config = dict(
    d_expert=32,
    activation='swiglu',
    init_std_router=0.0307,
    norm='rmsnorm',
    batch_tokens=[32768, 65536],
    seq_len=512,
    train_tokens=213600000,
    dataset='wikipedia_en',
)
Below are experts of layer 6 (counted from 0) of a mixture-of-experts language model. Rows are named router (the router's row for the expert), gate (a neuron's input weights, with its number), up (a neuron's input weights, with its number), down (a neuron's output weights, with its number) and show model dimensions 0-63. Each number is 500 + 50 x the weight over its row's rms, rounded and kept within 0 to 999. Numbers have three digits each.
Before each expert's rows: "comes before" lists some tokens at least twice as common just after its tokens as in all text; "comes after" lists some tokens at least twice as common just before its tokens as in all text. This comes from a sample of Wikipedia text that the model never trained on. Tokens count by the router's weight.

# expert 27
comes before: "==", "The", "===", "In", " The", "-"
comes after: ".\n\n", "\n\n", " |\n\n", "==\n", "==", ")\n\n"
router:567411558481523536465548473408483523521400493461523602503549483506532516463561515361510550445499509507509487533527552565475512454548495592483555538570437498575570603497536574477511517509547526
gate0:456413504548505539491476517494526455468474337456474561527457471395618399497528613456443480443480510542522441467454513407521444536512574484479481519509500531550541446567523514462556512517479565
up0:528526522580551525489520487479486575439490483521471431521551404584531480515556513466571473550529545579415419520560376544503513435446466467561520447539501550536456599516507432495503515440457545
down0:499538404509532515440560483408499435554556589518474511466537483540497565509617506526444499506517501491545496539558574568489496471448407518615570495466531531446580523550490479503523423524409482
gate1:486421459500492501405523464443521560499405531450468393483519564521426540527508524486530502440558340580508426510491556599432549545554503592532571452548492414446537509471519523525452554471534450
up1:510543504494530431506497485459477381520612503581516499486517481466598514530606421429427464446486609458525490446536438444524519477527510500545406482457430571493531455601517501555537456484507529
down1:628529505550520453427440572551498388491499500375496497481490476492416521445488449501493600525406489421521473485455480434560525519440480405505436468469521548496491426468423503476492526510546505
gate2:617520555531480572443552479453512475503480546556437402504514561534409554497434532534557533463422455541551483466545492536414445513471494508463507568566463524504486579411537412520475574531506446
up2:503535494382425542519520458525415416505567461515448468538519402545486535462498506452534388523331449482366529564465424482458480502470525533559526466501530450510494389530513469549445490443455400
down2:542578547417580552458591523496499489612400436470475458547450555461483513419601522510510516500555524493605516392503540564465493580466516507463504487466499522530534536529522498601561474576514557
gate3:605402459477491458510554438370511481573477525529463499597428530473497489518419490477529491464442493485504625446531513532519493504514401500497596510499419515487535557441601522546470547539447514
up3:441497503484446508543522545550486461523528548483584516500528573448530483556501541543479599467487553592480463531537465475512487443442525556419498588557490479506486558545493492506512492559547514
down3:485400427482444440530559477534510511534369601454466467486515558545524506438447537564482554416485569508578475516504410513481511509517526506465569566445499398510613481504473464559442557399486531
gate4:455503578476526515466494533529521591589405549481500528472532518480465575520447495502384573445545496543415544579550489482471483513565517460486535438499452513558482521424480482477572522422459490
up4:507473574411470484521498476487396412546493503499528529535432516494495476533530555650619451521500639451548529421470520561526437512551513596497495614506532477514518437547469526531407434555501565
down4:561486494434439547460544545456478443575499497477568443642464513500494511404474604518495549426491583434488514463593508457510546563441401538488592441521559505542527514363513464552517505589453415
gate5:480443494504444557486515414504438474464543509564416619440564542519433477488482537411520495457428514511514468499516539505479452492438532553435560532384451494450571555531504579584473492460410590
up5:422529541616504512528553513472406516507515481493503530525518535459505557482498576508403477500420465454563502490471455578478419438443518515468583554441471426461613501504505616575476564470424551
down5:478489533451498582503497397520523512534512501542519495525579538463390585520533565529522437491478552424495526544440483577571553402459533526513449570502564374505558549515497576560484485477402528
gate6:548443579497483503556502571511488490515415494385516540548551547534528581423538454530457545476496603522482509591560527548491525514534443559535509379530603472516615524464566585449434583549542393
up6:525469554481529491486480495444458472499493405434482472511531436449519559492478490458549522522410397517427578596456421557512525466486462557503386531550453472563535559529529477582468362482485465
down6:517550513518568574506552450494444495535458541563564546588426523417447487432483527533483494501507451527549433490500547556485515550499554453451550411525513512507487465422372486574546514512525491
gate7:497451486424532574505526506467530477527558487462475573494424466443536475548469605535509530496417542554518514464511534495492437448467592419594509586572515499500491454470482570506543558594529477
up7:617537512482503602530473469565472591486438474465535452485591532537455483544541547448537423568488434505565580560389512524500576481467496568527456505568508470510482399512537474470453544469520533
down7:473550515466510527495517518509507577559470424431513508538523498532565554475445501471519527501498443549554523521461467495484602524453547545509465507523542511459578365425510523523434617546507526
gate8:502528485520468470539465466470495435461450416499482535458524475447488585474518518431485490552543495398464494507584521476481397507513550476444526467548556518571466530520484493498487500459420477
up8:463531535534404571418438579480520482534418572461484508472469546411524436422439489382468518453411502559482579473481547493457570534566617477456422518514445483420497456539451472578543511568540527
down8:482443450527584488489483564479531463439544448485530501436488486525452481497364545484520548493459612483516564500412584438474451493510467463468541435485508481423469588489479475574528469488467459
gate9:493485567484496467504388541468499519593439509444497433489451612544525443422550464437558534456495467539592438463538439464566521498477568539553457488521443442517531632482528516497536446419463603
up9:469520387485433547485589491583474535415556521535437493499552386505492484588483464487554450555507563476410558511506539443465511540544492490498513478477482539418460440558455483500486473589467418
down9:490540453418465480517543538536515501611419512406483421542477582501572460552478611502409489455429431595559478427486433500488530541473454504502532509494510401526396561541424486494451558594420467
gate10:521470462483596530518425429467447571554565517494541518453459429549526491592538500403571559472551488641404528462573517499408561465493535547490507498513512438559544588547494510487530561454486466
up10:481521449466561511518485489476466583523529554508580489475429448556513529565527559430556543425607539551435555445564467583447529487507479491460520480504503433554489435543505499504477482547567389
down10:525498545452530471524482521459433516559448407445430523466481542455471425431469475590459438368470481571493556441544529538555451475578602548487465556560504501506467507486609483512580448457422490
gate11:469492535474541468489486413491500566505486591553481542455535530561487541452494412428534522408433446592478451493542481457478567530532510519461470462516461427552564587608479481516503520480550560
up11:555530591482475406561466497560443411441531473546463488493459532451560462502480535448670475471518554450504472476475416550571407524621504534517483602580525512518440503489428603418413419575503431
down11:476534421514474529526495478534464513470437380499532516457471416497426623426524555498481497531534594512588477519542422558404430483535532422452531514410565538513441555399428491543528502454437418
gate12:524447560427650511488515451485430500463475486424532522514516527586544525473456503492482667501556517458471429517589514554429553394497480622388521530505477565563603517501508506469457534543529477
up12:479383478429491493488492526589509509516528517556524512502494566535563409522539512452567475438489528491502415466548513492540562488553544446482374459427544528531526461575565527453539462520457539
down12:466507489516478498469625495422452512435406472399448452530518452463483438441561498552551519550527486535488570484506458591399515509546451570532562568519558465521523507496560479412534538476491445
gate13:519592485522618479622527471538514481592515486430494569409493511590502522498488529542452622517438504458442425564545501529448561563495483498394562554570523465476498552464498477530534518491559438
up13:637446471567422505526540555494474362521526444433545603549529492597549500491501457513466497517490458485581419445483462620389514452517550496360576540514553496514484438552497467509474566511497490
down13:556511431411463501473490532529501511428627516535517517509521553454506603534506580435571466576472458484495552552531452560497505481429574432499391466584523489532457483444450534412412473616533624
gate14:555515457444547460393492439384459444563462439461534584523495479656518516491454510491610520525504442484496442469488507551372614505548498519462526519614556492484526535441454481423441501480547552
up14:402461516579476561493525572591561591418467552521518436467499542382486470519588537504387505480559549540514519532497560417627433484423514472499462481404460512483474511535494522528565528502474488
down14:424564486574441593478514410484502412495442521500447519453432585505553502473462513547530494417528413590519443463540391570463478602503502470464464473511510494477634460530427466527555442549428500
gate15:598473497477486509619445508616529541495435581479554434418478564442461561490516507408470485520504481544485484593469500567560490495439453524528538498492513522584509518465501553485554499525488504
up15:477496506490530480589508539620492532519483584549608465470554588479478579506510514397560509462447525506433528543514472528546495505530412528513503475479516511531482497517530554423466523497514482
down15:452450487505498508520420661587505561462545525480559429549566461521459520428487464455504426573369550452424512494515468511482497555447520490555520448467519483462569470502511507416556496493519492
gate16:534415491487588441477514543493438585431468480525530483518483594518548513529552598483477484590516506509429493490485504532452479506562522568429471486562406364490588522478548603479519531440566494
up16:586489452495405501562558549530525482493496425393551575535487498447520575544531575524484479508442527545431504489481510552597507480595545451445409475399455583505538402511510521486531471547511393
down16:530423494509401566509506493495520547544601527544480501555538452499545452463442455511447500459499451519438554603454535463534476492547622527453350575414512569486579525565513585445511582526489455
gate17:561489609533570485492445554488540524521459460450484548540485518496469498484546425471475465474456548457509483595590530529508478508546544558567585449580491552538583467470526541483500539467503558
up17:466495614529450508510506430495405530600486491532450493479490497542450477485563425478489365573534469512529527514461489540438501510558582448526479623504524463436564517534533523505498487454431542
down17:541413589534489488497467535567560559425538512492580500513560490430539497492538592452590458467519481481496432575493500574486451504524463563502456380510507537559506468534543475500500496516493519
gate18:463403480548598428527459536558523502489569510467550550565481508489564546478532513551500544564471611543487459461528539484583475483459422424403561430524525516579492469465547552534525511497451497
up18:481574512534516531497560476412554498477501465469506409444480433452477589447407452445452427464483430463425493608473412441509530499493584478550397518491503563534505557539454487547445476448567504
down18:455566415456570509524486520508598469449559442489436471551550470530447526529509572539471469595444435444514582544556511498578405565461566450596478501419503541536476494507488471485546503479473504
gate19:590538488419486585500472401422485509567565503562454554572388463411556502550475492492608559553541574482422520537513459496501539475482526592526520488575502520606519532413492548516456557515477467
up19:445541514518499487513518575556480451420524571465527459511537540540480571523575486461428514547497487450572545543405498460478490567532588390421402458430542452385482438486494481435557503457558506
down19:429499517526471532421495475525421500451447486465489425529469526439416526422466438487402448447634566552500451426513426479480464588468483598476506531453532545480467488556458540547475533455603443
gate20:565409561542500529516543375475473458482453497508532445551561523443512503408590587501446505494534428495516442573489423565512548463640616483533541524422464526521510590575492447450417420532534510
up20:423485452416463564411507476488541512542389550559515449473485518513491565558439437467556513470520521493465570446556550573489486555432463583462498518533424501585393496437502565566541495479489507
down20:529460453523527475502458507520488448500466537566542441446502481563489476522433525413422568517470466446507632547542502429477488578556551524565395528409570562533468549509472425429513453487539439
gate21:507478516512570494525540475435442544457411463360501537451507486507584528481572531409493580485478597490457452470470578582500489391552471563440568471538470546633555590453580607476483450525544488
up21:489535510508559461492501524517446595485469487302502550488526507504516538478573513467389527518412620481507493469407543522548497385571510528499539470488530494562543525421550512502475589551515532
down21:504403557534512538509447482540401421513500478530563577562469510539527481525478496550543459461498609578521512435473492482428513410465546516438492480545537529520485503508437574538490433528431412

# expert 6
comes before: "==\n", ":", "==\n\n", " ==\n", " of", "\n"
comes after: "==", "\n\n", "-", ".\n\n", "|", " |\n\n"
router:573459493423446565466492401349543525423488455526518532460557516500524510488497490488438583428506483505511442483479539515558518516550531563471473516500452482568517554542489523473428441460528451
gate6:537537550604474462549421506487510486440492489495454474436439409470532536518460484416463458470551548524525604566476442434489504572450567455448464419541503455456560563514515445527481380527492463
up6:483528560507453454612457366467501494462551530541528518436453417387458514551483473490495520385445490455529527516528488429503514519501466537425544481478430495514524468502512486473426571500504469
down6:499415432427450544470457588423509521497482449463502509552430504470478453496443448445491399531479508564560620494461478523478442493420504438490446559488592607453536486520483500384537460523617461
gate7:479498474499523581478524508503493536453516516447503551376476472494464514415504525437539587391553482474471535349449531606514462479510504612517475422478531459498553615443503430500455461479530471
up7:464506514554519525494480513540482565495457564525380514490465450517592526456552488540587481420424568441453527531478478533491498520522485483501491415483435487561516500494547376551538466520457464
down7:494451487526543426562507470448533493505457424507549484497576544511488431431537453555507378437540565517460442469420533495460561409520409600532600589494498426498560500587503485395523573443495387
gate8:620402502408471577473580557475514498436463479508409432470490468579471503522418487447506399526586390492505428449442475527583505546429452550438460404500516441516492547530542573475532423490561455
up8:457551497621553467498477477586534532531526445524468451561553457482502521460554497509473554439465531452559460542595547555403538501490463427615491541589476564473515480473496409494493550478402543
down8:553681497470499459535487632514498506513462590519478471418486577455555487505452490507422552527460463431517470484618525517529530576592503351447559547530458563540546471435458548557520525546503551
gate9:558508480577571566597555548477412470471582513509496506567447456479539526421551489444391426429502579513552408430527516571514513468523429488494463466460482478614501516584492492518546456519534482
up9:376492512480462487404469499568510545547509478531485560468488494527481461569470420523528521550450501558458618504477504498459440471505481515588488435485526585394545519493437597496463499559482555
down9:572490481454523570506529565559438493430445524489403458505573479527492533499460472548453523580442456523539628583572480508447499507509579498540538565539577446503473487437544430478494508555484441
gate10:637443486472519549476475426475591516486550462479485508498497513473637464435466577481431493431579470447544575421489560582488476464547499468516481472514488421536466575620529439494539439464426456
up10:392482470503408557465502495536447500587455551538619455498525494547492545486368463478565507548499512496518508457563484516528538495479543515534553475467513622559480435498494566381524572581559589
down10:584486494549541551530478486515470524504517491454525512418551485548551519474423541577499492469408550519545462507485526557581483511491382543477489442513489475539462461520419468470494527421520476
gate11:530437466472551548483580418517558530408531467474499518462526508508612539405609413361426540486473502561479434514400491539542509523544525543473480530465509546535561489543543571420502382562468439
up11:612483472451527462489546479441521465451498544620466520544485552520620424454555505396445508436558603472487452513435487603576425481632502543483502555501442602572460477507581547453535390455541462
down11:473498435469521450525509478402491560493495378469460504485409484490452554463480464620524469504529552520571482446507538523492482461490510517505465431469570381408547543508541500523503531491432471
gate12:474353483482521508486436452446435422543484441568476531536465464505456527512439522507497553484574468496510504502513546511549510492435512532553508459550488644520504554454519457499540509484516504
up12:583484471471422564450555572419552454493476529476522498417486506524454404518478497352510487536419505487573583540483519537473490456567474524474482505459528438485409509450454553492486476474468520
down12:469517554452539509477559515582550492539528577478506559505627575454513494460463526440543420484405524470534463545478485513464527539517547567523549625470545576659481565487519509515490441552439511
gate13:496532560397427498529519376440617507393610515500508580545492536588601547522515475451412575491422470464475438520494460503567511461424548576502506455495551457567489521492540481608487552405505443
up13:435558597498461458535502539467460456493587543434491503586537479563560565457620472475486591494446462472557521444493524460574487547514463487500436490474495519541505420488541436548438477499543474
down13:543493506487529549441480484507478557532566557510507481453460460505483450476433452546564523495412497494546585454494490510499471574434474467558439568510504531460463495430487435614443545632499413
gate14:507483500483494545458529472505505498457453574508460544565506450456351565497472534463476519549421425537498541511504561447446510508435501537493528459511533632440525493472530531521503489481448591
up14:465520497501568554481506540468537454462466510494511484598474499525524456444423567524455519443517429499510523413605413403443402481569515557567492438538503456417543560472477378535588476602500541
down14:581496446534507551566530551475533566582484547525448490502527480586414590434419590488513515601458559508533561491565588440458534509541496409469466418432485504432458545533582476458550479531492440
gate15:599502465436425414504558534553548460455440427507451448488463518411542529411461421487478525435465513567561502530473533477589522557485572544472441536490444503534501508498464471501448583513501583
up15:457468497439516462458489429561506464528491482572543574420525511416490461553535553477483489540513493478341467555606582572420466543401501500565492550563543533531488572490564566461562393455504509
down15:577494488488509500544491490479468469502499533465564524495487439490506454661585495455527438597510576516507499443423483421449498543425532509490538395495475507446490474458501501484525432525484510
gate16:584457459488501424525504487378620377577528538507526421424464522462514476516527547561513596394489473541448547486405464595614534551538512426436515527513424449435485510469491515501553426462564579
up16:465436622529530497474511514465502497488484500466487434442504543501462483495509471459457487505413540576431519452477442459585489491500507551475549535470522463504478539574425500643497399562535413
down16:495524542499501529489489479530481452416441528532521570512525525415514474566469434434541546504467464436472482452534505398487524534588442481538523462531576520569553540618456540515496473430496408
gate17:568575559505482597547455431440554510522461458505525461497498504471566513476456506499476453453469458450497583446554522523502534479497435486528430481494534506485473433459462507461462417462519475
up17:516515444507460458532499552456532411517522527424450511607420470470471484504512623433559537503559566448440529525440483576439439461509557512507521480440552457542491531545569448549543464608476615
down17:522516451562478469535486500546475486471450637586478429517452483631549557456507441529450411536478542461433610540437521508471485514456542428416497474364540478518559502535469509591468530513488559
gate18:483582527433385547532522509479556455445517492481538549598420466485480482552517538513408510511520503466590427454488444564520464536580549511513463553469524549585462550529508568501503490506523496
up18:476438557520592471402482505507449481465473511453526422450500518504613481453484503474542475481541470486464515523549591488429433533443364469504582488626570503483506503566426544447460527458520542
down18:515506495461568512433475484548395444512521605517593461584421596432498451585457527513349501579535426532512527493581487414496432544583515479544500512436540455524525533482384599466569416515476429
gate19:524449561403522430520480461561515569531490470552555460557478542495539567501532492474514474560408453509547633422450453488487524466554496492457500593542454536533495451506456467506548422537449442
up19:562553478508487582498526560619540532496585526576529470483618559464507630543482439517542535486533488407518501591445454511480622513528460555480504451510609494472510444503465505431511430522526478
down19:522532566394498565548463476425452531483513541468557526472578434480451491408474429457517465409535551432520497507425539530496524478470456527540459484470431517442498523523500522520457415542585491
gate20:574523509496446414568536511397410462535593510506541572365530568578555592439472494568504529437468587499440458477500525417477596492590530562436552532415427542534535527485507511501498488456533430
up20:481471534423473481485429532503415475470425490516485463458520481455553482570532496487492531466550493480514468539593448504442540581568509596485455385504567531553531494481501543427362468456478504
down20:512539540393545438569466490495402438595566450493487472521423506557498482441572504521443498458467545445499426548462452479423483415509517495488522487543484490561570552521544516569532440452390523
gate21:457450513490583560469444434490570503454527468524464503520465509431424523483547404491395548433467458622477577399533516481489519503559558487543514482405500463460578486479460432594390568511461502
up21:506428510533510516460613424395540429466494437567492460500419492377461444472555503468473576465583493445518525442503468428482429523454412444458496485445486573496467498510462445502423580490434544
down21:520535471525561437405535408472568493503470460478524502422553474493542448472424465563470573405619530461534519470511521475612527486470568450523504497402416535466459467513490482540498506459461551
gate22:504519429560495539503449423467455503468553469555519476423557565448464520446488560523592589465497462478512471481482539565590499561469510455529431443510429539572461499446429591512515456433614451
up22:455456566554470546507525521464525555449456539446417482536511485489603526487628439510567465571473604541451542567437556452498469507427508616465484538498511509437541556509495537416520495562500482
down22:513496436468477571516502448468522563592503493506423416522477444552565438426498570466493467490398493501474484604617447485468442505463435467485503510441522474477497465556452500541528519481538543
gate23:484501493447444492468556485417492411475608495587490542381528482568508445462568522527539590524481530492510503449566453433528417515385532440582503453500533463476481609482485490484456433419531420
up23:432511447521519466470504543611507563438440530375477487592519537566471499502440487498519333506523456542524513471460553579465547553602556539428526527557466503527471465487534558467583526460481559
down23:546616501536494462517414555511575472495550536486471508557570468569480557462545565550523470464546527456505444548560506619433498506572464464421564408430358513488540496521443507581467538520483546
gate24:548539521443501457454471440461508440511492503451541493487387516565515509415540500449499539443499488560451613508516435553382530498498568544407535464433412443568526530518511390451501506416520448
up24:444417360538461528470418458504482493535545495524497560535473551481515387426448511468569503539584569360477454516464560583555464533471574482598437464595536509564418567461463491507474500473488552
down24:361490579588503567538500497556442576490531490481532520500508525524507496540583510538530510542451589521561475413469601535544476493499466459531563447523517533485490502411575514550468527505504565
gate25:476473427478545585430533485460469592416443391507520489516525605474509536484454560569524565494522463503602533442509605530468545584483611487475540574483490632501495572486517506500522462473541564
up25:523519371505415473453541503439603425412510411539517469470390424421418587465547478492478493430606561512492461465490474495496487548454557537520570511406473573489521501435551454493530512552524477
down25:554637458511628517457524447474509469480514461570475580571470510497541380499462489474459418507430474481468558525428521525528527556485565541541477411522518539538530459499541541512513437496534549
gate26:493509433456471411416455525476505450503470469559551453455456481539518511392450543518436551503509479386525495506495569499583552497501498503518518411544422424519550510511523458491428521485516483
up26:482536521574556535494551511503503418515454449424481543445576453521553483534521447544597527491460532555505463505455411520402381435514525452455491610529562555533394528490424491559561512485430554
down26:440571548449499494523458531554483534508536499514511471535483384567487442388466485507603509522509479456388518614477473508568496537533518495507511399523422504518563455451485607498457548531514441
gate27:484573471455521556479386521441475472479434528474588475490506414427571515498544454496515597532527577558414505469534531586536570489510427487444570420534516482411541557497422467420445491556468473
up27:491437464449514512532533427511603470508559492519473497539493557489521519548536521554464465468417496483597534487447480477544401541453556553570491506517455536589527454525580361466498517453559515
down27:441486567505510401551504567404509594456526501489573434487500621558484512485512473515504448545474521484436422520479426475534554456570420436579464526441516437460466524442495497427481492527550498

# expert 100
comes before: " The", "==", " He", " In", " It", "The"
comes after: ".", ".\n\n", "s", "4", "3", "5"
router:526477541540466494482511433424489439407412494582436508460519554545583502485499478518513557478547496558481454553613537515446447579535527531460545541519430393571531607491526535473523454517439497
gate0:620412595505456559421585462465547590473579557496453446541510511461479485490479471409441457531511496524537540542512565531552593450544560560497503524560474518514529470551530538470468431489467593
up0:492548483431529515544452546478453524514469469440529593388532492550509498526485472537551505469526527547450479513562427584544506508509460534441493405525538426558356574452458515554543579523508458
down0:534565535409517546517446547403658469532490425473539529430569524506580487555507490508383475538451504555507533393510554425484515535535493520413530529500465468540421500547415436535466452429497561
gate1:590489544512543509542567482571470539466455541562522557407515541458419514405533459548432612499533528543451395439403547510538462516562505496430517475462516497580549516418549440462440525591465415
up1:498515434508576563541521558586416444507404516591428525473587455543512468524500502520442455415538518522574421524556565470548450533590516455515522518520476463632472487410457515494414500564537487
down1:563493502479486518515428491592507465511531457449487489503485513546469537576573533461558478551411456519547546469452419591576600422474557493564602474553563546521514472507524527485537496494564462
gate2:496522581489442494506464419480433519453425445571517465390532508522437533472532460449415520547564583620530526502503575532574397549469508533466581510538397552572434546493513523541535508561439466
up2:444450432472549468518593473487534430535567483405425475532520419458514503555485537560480507383453386487506499507485463485447515431529561524528406533392654512425590479504517426526517471456525491
down2:492520380490482367462506480449523495531483476515582423455528542545501534496470561588560592492496593564462506426449548584540492456499449504457543490504390502563402501469443482505474524585539485
gate3:454465591496438435486486513490475505428448510575408540486441490536530482454506455546520523489480570577521363500597441471522445523496563491444453528508460414540447527516506517576605481491475485
up3:513503506552507491525566440539467469403503530589513468565506433496494532470501408497474539515476563579575376487558522412522421464483553521491539547503551501615496478522499533513530561434482507
down3:505551482575489508499433555541473524535509556434499381503444434486420465579478374479514515508530447537546510557531564532508505493493559475531526531463472502401523516498495480528503507553489525
gate4:520568572492522476549566486508471476524461485551477539506412458513537509558508376436507477523514510514566534427500570422457492485576418485520572600445479479558495611507522505460433543553373464
up4:505444472577448528421457513467444509477515466542480491527448506486494560430436532520501481594447472497497583461494509543514541561487572501481455456558595470449525431494477537536513488385588511
down4:421554504415487516512484484427575462511526560522563512498465536583510478566533503481476517550465533407580477519480558546530500456514478578588517398519522469513532561478461519530428513455511547
gate5:555533516483509466449546581492491443430353496446480500509504499547535406468525477432487478486590513572491408475590539528448501547542532462472581475554485445468569588475546546412539418537437504
up5:557481509432497495473471482501441559425444514467486467503529499488520393448545398515532391492531490569535517495585493491434500546459483477531446531525578491496493531463657572497514476581436407
down5:411451605585490516563502448615457448608492490458481485486531479531574555427448502549502523521518577459473501531524498638491495500526489514463372553501495597505520484530509559432495535561462476
gate6:577594492533482446468510503564565472410508512580383563523567390538577477446569485520424570462536529518531336448587469430565485462507544563454562527479464492530497536505494454472452575528484502
up6:445521468481506464501440537572502543528441467449502519528515564479430468429443546476458530437460369508506487444421454556497581437496576461440445471524531375452473476511510452471464516542500540
down6:600459539453452438498455450500541511524480535611530615534440500540418573489474506566521478487479599521522496516460553552528504490482444526598534473438406537474480507586452512516493401381503459
gate7:525491527464528559503555497397504495587478504511506509481558542564502632502464469539447470498568467488534431542569519545602570479509548535493605476538448419474560485478577484542511411493508484
up7:445478531585499540600562489464506511565424513463445465430424498555444537494528397542551437445502509405573556484559465511587553487492522512538574471451357468553532539447518446490425492584555526
down7:498485464543485438440419523479464613466558599460436504510399597545479578497453434479553474504606487501478474564476491512507443545406575516494487547423525448471424417523557453463523363511450589
gate8:543526529439521488497491425482466495346505478579489470405549508473499572468547514384508461523400494453344477497515552499529376475476455574467511538462544528527472594543512473500523464477562488
up8:428482446574549525616598579557528444538538554459516520525481525482484407544462548537491543412505483510653506562445491464552588437457543441491522445510516448491487503465496450501456561460403522
down8:425544569602508432517539521526525548575594546491465469509454473607554450425415430493446539410658526432484433555508498567471419528474543521553482465528533506470475449439475451531465497445414450
gate9:500491550543534513505571470515525592486452520448421478494456521475535454524605483500542500425522490450532567423500458548421508453466446478602484530473483509574561540401558557562637550510509521
up9:481513482460478534528434502510474405525493459624582563527539479551496513437459396501460536468534501465502429533488562428558524522512477554432539472535530472375443424589489459435433562410534511
down9:534525523453442508572378549488547586540550532504474509475501461377530543589533526561490536529457434522541583520519470513483480515486529434489466533498517439529446388466473538483525497504617505
gate10:505407630537444458404503528490414492485485564490429597527480542561559470499513504522481527454540434519502386494580540527464481588531580520510518514479460477429592426566590478482524462489396609
up10:578546587519499500434480482467513494534529557435456484464539545509495439562496523507456488451497520556492439502543490406502548524550638497478420527505469481417604500476503498508505456524467559
down10:502529426546530517546486436473593513448473491487468544477546484416512467497438535506534547444553525398504536606418496565509461375480480526487508436471412484541566520522524526425497437528456539
gate11:567499518420553500514546461529543486459499557578559582496467579493472541430419473484500444504474541549543523516452534465488533560539457534478476520458518469493509536507590485459587461615485548
up11:511443511566483499484519447495470531538423437605454576394487468507511414457474445539588544514554511350482548476460535495456468534482506484531596423441374476442595482538559515492547511546494469
down11:513445547598440449513451527507433523556472431606422479383530448416486449482456470580581623495533540569549496548491501511445490493467407507478434486510557455399562522422553475486500519499514428
gate12:547447550543548453507494521507497454522480532531416540491534493546549515463564395468440573455464534507477410474563392492503476661464532437511485579587486533575477521527503470534470520469378477
up12:522486610491482452449554472470472488592522523477478527538563465549512509481568424464459452440533537516458450429499386548495412627528489502551511515508505456561505532589493500516457542464456382
down12:501490550534428529535397491593453643465508487547516527446417555440435505426450576494551494483488487533523453504493522494502602423465513534519607434438492508570492575422569423441508537496516548
gate13:550494388531580514491569507464468404540384528535501497527484508643512502550523412515528513449589511425545489525540572463532582525512500522386468446474398482524571529463453587415530510487518480
up13:558473487509536446482539506412431421502479558490490492534537553532545525523484402560479473422602510485563407539568543495522515592510547497439471540484534442531568496500474522454526533480489485
down13:514448538551572373487499515506543506409458474443540439465437460545466532450523518520555496524544575476486437488492503564539456445436499640496486413557450477482553459447520488520546574599571397
gate14:502498624534437386527514536473487527423413450482363565512461463577467530502549499461477519443507490571488401433565492566536466513439490394445555519505460394534565492496584497537477504550431472
up14:573499484584553501495506484527568419533520501550520504471530442544579515386583443483576467552521495497494614521432571487509516407497442581467539508478580516577569530497523462542443539446419530
down14:546504542506565492512522458591493525567422417573553430475446474544501463480551560498436462495477439654549463433554539522324462505494526503466523428452503447482462537476556432462550486603504496
gate15:622447542502414442521514461453534500486529439503521517448489544489526524579412450500507584446519439614538522445508582514494607490539468496528511632435406464510517577440504422496402502563455504
up15:326460457517645550517514515446464559533541438496523468445480476487417493478613574471486429455502506390468497566553515474482529508420468540472459475536622487456527453485488504568517509387412555
down15:450532523464509524555477526501486587513487510615496586459454484555486517509514423398573383498528495515579394484513536442486434523449470483448610544502570484579462541513540566530465470459461497
gate16:552426552485502506581473487518466572504503485472515551523489517536508475429514547485444548503433535457362486524414399587500570435487544462429426429532474448430476543511535506526544436601493444
up16:549457449513523460431563566476494465425540542495475439490464468450469526546518533507606495495483482441539524549561485515507504519486459484582449491553485563543515508476568502488468588399527438
down16:571595463463565438621521479551521526484500528478422485411470440520488527408540580446424516404455506517519517468508506463567537578557531481583581578493458527508527498524544520509539512393516507
gate17:544414428502457505468509374457523445441549547494480463391567520453520466516479518443505468555482499521438541550554606422530519552490536508480487476422468578458510436541460432534462479561444445
up17:411549446547502557498556561447548507459402503443525442565473477545444526543497493576455545420451416509550520530398443545468495485434489504491478441458512428436408506489548524483489478497528498
down17:532455526564426617562447564475462487469482548394416478543504560581571499495558520492527439473517549550502427477537448503462445510488454497417510473370442434541439546493537507464652493524431522
gate18:515554458385401458509478403451465484487456573561433469444462569486517587512489443517515573485499464434421502592466495434525500512501523589517579491514389573510466588462537445524458446498427507
up18:486473520607518595465533556591541469523532515419474523576550488506483446505467502502465466528534549595556488474489595580442508485518446446461478518474543472466537347462501537452449496483532561
down18:568486512525501516466436528599529581556413463565483583524539499477563543507573449471505427432461596520576475426471473472547483458459589520561472627478536569554517525449517556414435482485509527
gate19:602501536558465536487503446499456410453494396476449557537535482562545487502557470488399506478569482559498440512513521492474463530529571561504551469541512384505607511555592494548493478457349531
up19:456543505525514540510535545437436580496467448501540454438483624569473544478502558539504557517598458543484497458520586545496522474546515483508451487546543442522518557567631603587532420504438510
down19:516475510461493514462502502466607492590465663491582474497535477552554477516504555507484411539542570536455505552519545495492450516504526594459431502563450500457425546567484486459473430526405430
gate20:532476514529536432521506539541634428501499472565531461542433452553436548508419587445470550520492464448446469543554554602533559517586485420502548531453503534432505571491401497454517453492593429
up20:510563508448430480468496525453465576518539513414575526490471505442483493532451516437471498598431486462545573509444534416553527498514463528535445405540496483469601489424439434518503476526504578
down20:463466584594580500517549361521454502467443380555496528465548500483426529415557495550547516458519482645501496460492483488447545449565544512461507591579469453506467514575597536427533530519447440
gate21:486488619526507424515487389475513504533445498459523449505481562496555469454469454542483468527491439509500441508534467526470409552442464481541505580491428487523382519472567541466486524571385523
up21:439568486492486642446457534572397534544473506509435447621496505487519425539521402530541464539508535456545561460462448488399476538566509428560548558560465523513460471525478566465488509496457600
down21:492410585605495493552522399475513454430530428562500519523528515543472502434468493523452495338471548584494403559496518486455479493479556506450510511388489515450493536543509498505479549462507446